config.toml
router_score = "softmax"
normalize_top_k = false
routed_scale = 2.83
lr_router = 0.00108
n_head = 8
norm_eps = 1e-06
positions = "learned"
init = "normal"
optimizer = "adamw"
batch_tokens = 131072
seq_len = 1024
dataset = "wikipedia_en"
Below are experts of layer 4 (counted from 0) of a mixture-of-experts language model. Rows are named up (a neuron's input weights, with its number) and show model dimensions 192-255. Each number is 128 + 24 x the weight over its row's rms, rounded and kept within 0 to 255.
Before each expert's rows: "mostly gets" lists some tokens that are sent to it at least half of the time. This comes from a sample of Wikipedia text that the model never trained on.

# expert 6
mostly gets: " Total", "′", "″W", "/a", " Jr", " %"
up0 [141 102 122 123 178 156 155 137 177 202 122 100 141 106 154 134 180 116 117 109 141 156  90 108 134 131 103 129  65  85 148 147 122 165 150 127 140 120 128 110 109  80 134 151 155 130 113 128 152 156 131 109 128 150 130 143 160 144 129 134  99 147  97 125]
up1 [112 109 145  91 121 138 111 125 178 202 109 146 142 113 110 129 120 124 104 124 172 130 143 118 125  93 130 141 149 128 118 102 133 139 112  81 139 123 129 153 104  97 124 123 108 138 127 117 128 169 111 112  59 135 142 125 156 115 141 106  81 126  85 127]
up2 [ 95 114 130 115 114 131 129  97 163 176 133  95 133 112 170 139 152 156 163 132 151 150 149 146 146 179 102 132 159 103 127 140  79 138 165 155 112  95 114 115 115 159 121 164 158 131 117 122 157 118 115 150 128  98 107 183 132 127  92 139 113 127  95 164]
up3 [111 139 161 114 111 173 135 104 169 108 112 207  77 143 142  97 168 115 141 155 122 145 123 110 126  82 147  74 149 141 131 188 122 124  90 121  79 123 148 118 155 148 170  97 140 111 125 140 168 116 148 122 124 109 152 108 131 137 126 154 101 109 118 132]
up4 [ 82 155 114 157 122 111  95 158 144 162 113 150 148 156 126 156  91  57 144 114 122 108 110  92 137 112 125 141 145 134 155 156 109 155 113 105 134 134 119 164  86 132  97 166 118  97 132 129 119 137 103 123 156 123  95 102 114 147 138 147 155 125 182 139]

# expert 2
mostly gets: "ed", " made", "born", " released", " used", " including"
up0 [ 95 108 174 178 127 147 112  93 146  78 124 168 116 137 126 114 169 137  94  82 133 147 201 154  89 136 103 158 121 140  81 106  96  96 141 120  80 120 121 143 115 143 132 145 144 100 160 110 171  93 139 127 118 112 128 131  98 119 183 122 108 116 117 102]
up1 [152 154 118 134 133 117 119 101 186 131 166 111  98 112 159 158 165 149 127 137 112 152 103 128 145 139 131 122 138 140 110 145 127 132 162 137 160 113 109 151 169 117 143 128 142  97 100 155 134 119 159 114 134 132 118 114  82 153 152 102 103 180 102 131]
up2 [122 132 158 103 104  82  54 122 107 101 112 112 120 139 150 116  85 149 133 116  82 138 151 150 144 106 129 160 119  86 150 147 144 115 109 110  67 121 176 132 143 107 151 144 178  74 143 112 129 104 134  90 130  97 114 136 151 125 111 116 133 133 113 170]
up3 [142 129 150 159 146 147 137  96 149 111 103 144 118 121 171 137 131 142  93 169 106  89 116  96 124 111 174 105 142 145 146 133  94  99 154 143 154 140 120 139  83 128 112 122 100 129 110 145 157 148 152 163 131 140 115 132 127 162 135 168 115 138 117 105]
up4 [123 109 125 135 136 167 107  95 157 100  91 129 103 138 119 120 138 135  88 120 120 161 113 129 102 142 122 116 127 134 181 121 122 126 140 137 166 138 171 142 100 137 177  80 141  76 125 134 104 125 129 129 110 109 144  85 133 157 136 147 142 111 119 137]

# expert 3
mostly gets: " Nancy", " Tony", " never", " Sch", " Bh", " Robinson"
up0 [142 143 124  73 100 124  93 187 169 153 119 110  98 140 132 134 134 129  92 127 125 203  89 130 133 152  86 141  78 136 136 146  93 109 160 115  83 100 163 125  85 117 115 166 132 139 130 100 154 142 130 131 139 105  83 113 151 148 152 125 155 112 110 139]
up1 [112 109 144 120 137 136  92 156 160 143 162 131 122 114 194 116 158 145 112  98 168 128 135 126 148 119 115 151 114 134 107 127  92 134 132 126  57  85 172 127  88 130 161 129 137 124 135 134 181 126 139 193 134 133  92 157 117 144 163 156 155 162  94 138]
up2 [124 146 124 118 136 154 131 105 158 132 117 148 122 144 148 133 122 148  92 156  83 142 130 104 149  98  70 110 148  75 146 133 117 149 125 116 104  97 135 107 119 113  88 127 171 127 138 130 169 161 126 142 103 119 106 142 101 136 137 125 121 130 132 138]
up3 [101 144 158 109 131 138 137 130 153 142 128 111 127 109 190 124 148 160 107 111 152 150 138 107 124 132 124 142 143 114 124 144  54 132 139 149 107 116 155 119 100  73 150 142 136  76  92 116 176 154 125 140 132  97  83 116 157 145 150 122 155 134 154 104]
up4 [121 115 145 142 139 116 125 146 162 146 124 156 128 164 177 135 116 106  81 104 129 148 114 101 125 133 126 142 139 127 145  81 101 200 136 121  85  71 154 131  92  70 151 133 178  72 125 126 148 123 149 134 147 129 124 163 115 119 165 119 100 114 134  84]

# expert 0
mostly gets: " Mc", " You", "22", "32", " better", "15"
up0 [156 161 107 138  98 102 137 134 134 131 131 120 122 131 155 101 155 106 150 139 104 157 128  70 152 152  75 124 108 153 123 156 102 143 154 124 124 125 143 156 141 121 122 142  89 133 133 119 139  95 126  96 138 101 111 134 151 166 110 126 134 165 137 134]
up1 [124 102 107 150 112 107  95 155 122 161 130 160 132 133 125 160 145 124 153 123 116 155 139 121 144 167 144 121 118 137 123 133 119 162 117  92 104 125 153 109 106 126  81 112 169 116 131 114 122 121 104  88 109 142  97 119 138  90  98 104 111 135 129 113]
up2 [ 69 127 114 146 149 147 119 183 113 128  88 142 163 140 127 145  92 144 106 108  83 143 112  77 122 100 118 116 101 154 119 141 126 139 125 124  98  82 164 141  93  64 156 152 161 126 151 106 174 176 149 138 117 121  89 156 123 114 163 124 121 137 125 182]
up3 [109 110 164 131 138 167 124 113 135 114 130 129 110 165 109 136 143 164 120 136 160 148 151 154 109 158 123 115 113 147 111 110  99 113 132 140 137  76 131 133 147 100 180  90 147 124 114 131 153 147 100 169 109 134 130 126 138 128 188 148 140 118 116 128]
up4 [120 148 117 124 132 102  80 118 138 172  87  99 138 148 136 118 173 124 107 125 121 176 136 127 162 109 160 119 138 129 141 153 102 127 124 120 131 112 161  98 134 153 154 118 113 123 119 114 163 135 113 148 109 117  88 104 157 160 132 134 152 118  83 141]

# expert 5
mostly gets: " his", "'s", " a", " their", " its", " A"
up0 [147 137 180 144  91 112 139 154 150 132  97 111 123 140 143 136 137 156 147  81 129 101 159 126 130  50 144 170  88 148 141 111 136 112 140 104 115  94 144 109 145 160 116 137 130 117 114 117 133 122  90 153 114 107 108 216 148 154  86 110  99 118 152 135]
up1 [111 164 113 129 153 110 113 136 132 142 117 109  78  85 146  92 135 117 113 118 101 131 148 109  87  55 122 137 124 144 170 128 134 108 147 112 127  92 142 166  90  94 138 101 127 184 156 143 122 101 121 140 149  84 101 156 130 141 139  93  89 121 146  95]
up2 [124 131 156 159 159 106  94 103 163 131 120 144 135 114 165 120 120 141 163  89 167 129  63 140 145 148 132 117 117 116 175 111 128 160 171 135 109 107 137 142 109 124 145 140 123 120  99 137 152 120 143 119 130 119  96  85 156 150 182 142 124 158  96  71]
up3 [122  82 113 143 109 117  97 176 122 138  99 162 129 116 183 106 122 171  88 104 158 156 114 104 114 160 124 142  95 105 141 126  71 128 128 116 121 122 130 198 102 123 101 143 126 114 121 137 177 170 156 169 156 157 141 168 140 152 192 117 131 151 129 143]
up4 [143 115 186 137 118 154 147 148 112 116 148 117 159 139 157 104 110 144 107 133  98 126 125 142 127 143  95 144  49 149 110 152 117 138 106  99 126 119 105  85 154 105 118 194 102 146 142 146 180 123 153 138 115 128 103 148 128 150 142 172 118 118 117 137]

# expert 4
mostly gets: " was", " is", " as", " were", " are", " be"
up0 [ 65 129 138 119 183 140 114 117 171 154 120 129 154 123 126 114 155 131  95 171  70 133 128 159 157 135 114 130 107 146 137  98 134 123 125 143 112 115 139 108 108  99 122 132 140 143 142 158 154 128  91 110 146  63 152 146 157 154 158 147 137 108 119 128]
up1 [149 122 131 116  96 149 139 176  86 106 136 150 140 121 137 151 129 136 108 141 195 134 143 140 102 170 116 184 124 187 151 145  72 129 165  88 104 117 121 153 130 132  74 121 130 121 136 125 146 140 114 123  98 134  89 130 151  94 138 148 144 118  94 160]
up2 [ 97 139 125  78  96 139  97 153 120 148 133 142 121 111 131 135 102 127 167 138 138 110 121 114 117 123 169 156 115 100 174  85 135 163 130 141  80 128 111  89 122  82 123 133 148 167 112 148 149 136 150 111 110 104 113 133 124 157 180 103 188 125 131 118]
up3 [104 146 121  81  88 119 104 139 158  94 165 147  87 135 115 128 120 109 126 125  84  92 109 127 133 155 110 141 145 116 171 120 130 231 137 145 124 127 115 117 153 117 141 128 143  95 183 123 131 156 139 128 125 104  87 107 174 148 158 140 106 133 114 167]
up4 [121 108 139  88 138 148 117 162 102 141 122 128 120 133 130  95 131 124 115 108 112 122 136 103 161  93 153  85 161  98 130 154 142 130 115  71  62 132 190 160 115 101 119 128 131 114 139 126 146 146 128 146 115 127  66  94 172 145 141 134 102 157 128 137]

# expert 1
mostly gets: "in", "en", "ie", "el", "os", "et"
up0 [162  74 156 140  87 116 156 161 130 152  95 105 140 143 138 118 122 109 125 125 140 119 117 107 149 194 115 113 148 124  90 160 161 155 166  91 139 113 118 140  82  93 161 175 125 109 170 134 151 114 137  86 138 118 157 109 103 122 183 136 115 122 143 103]
up1 [134 159 114 117 139 108 146  97 141 129 112 122 158 107 143 156 124 106 147 130 151 139 122 113 151 110 106 174 124 122 188 126  71  73 132 161  91 110 139 132 143 139 140 152  91 124 146 125 131 143 107  93 166 118 141 149 135 153 135 131 112 139 150  62]
up2 [ 89 136 131 144 180 131  83 122 120 147  78 143 149 101 144 103  96 160  83  97 140 141 103  94 125 127 152 136 173 133 121 142 121 104 135 164 132 134 145 114  78 201 122 129  81 125  92 116 152 114 133 144 116 135 120 139 185 160 156 150 149 120 100 161]
up3 [136 134  94 132 174 135 124 135 128 146 112 136  69 105 127 122 139 144  67 127 124 159 122 124  98  75 120 174 122 151 159 122 140 154 155 181 127 119 119 113 126 129 126 138 111 121 129 149 125 133 148 200 128 138 127 101 120 135 120 143 108 124 169  67]
up4 [107 118 146 145 132 140  95 156 118 116 120 116  92 118 108 163 150 142 109 121 150 116 158 131 128 153  99 154 142 115 159 139 117  65 140 122  92 115 184 110 136 151 121 125 121 113 116 102 177 171 152 151 139 106 123 116 134 157 175 146 108 128 123 136]

# expert 7
mostly gets: " part", " list", "ation", " state", " age", " use"
up0 [ 76 118 130 147 111 158 151 157 107 151 126 153 145 135 150 154  88 149  97 152 152 172  66  97 151 147  97 134 129 110 116 118 114 145 150 138 130 127 112 175 142  96 126 151 133 138 130 104 171 127 139  83 100 149 124 153 138 147 192 125 154 108 105 141]
up1 [156 124 180 142 148 120 122 152 176 128 106 123 147 154 121 115 113 109 140 125 133 143 120 151 162 131 161 120 151 143 133 127 107  99 124 125 109 106 131 192 141 121 116  99 138  87 131 151 147 168 102 105 146 135 103 143 115 120 126 120  80 147 135 125]
up2 [153 128 117 136  69 116  98 148 157 138 148 133 125  83 102  94 190 150 125 131 122 126  92 114 129 150 128 127 107 135 123 141 122 170 111  92 128 111 158 100 112 136 140 124 136 142 168 146 145 115 142 138 117 145 115 137 117 115 133 107 162 108 122 104]
up3 [131  94 110 154 158 131 139  81 127 147 104 126 167 110 166 118 159 143 126 132 140 159  86  87 136 110 140 123 121 169 141  99  69 168 175 136 140 123 112 151 108 132 162 131 102 125 133 108 121 187 144 148 121 126 142 131  92 162 153 129  82 133 146 124]
up4 [111 131 157 130 160 160 140 111 147 114 106 148 169 119 160 154 108 117 116 130 151 140 112 135 152 115 140 118 139  89 153  96 127 149 192 137 112 114 112 160 159 134 116 104 105 136 116 131 152 175 145 126  97 119  80 157 112 145 177 146  84  93 134 122]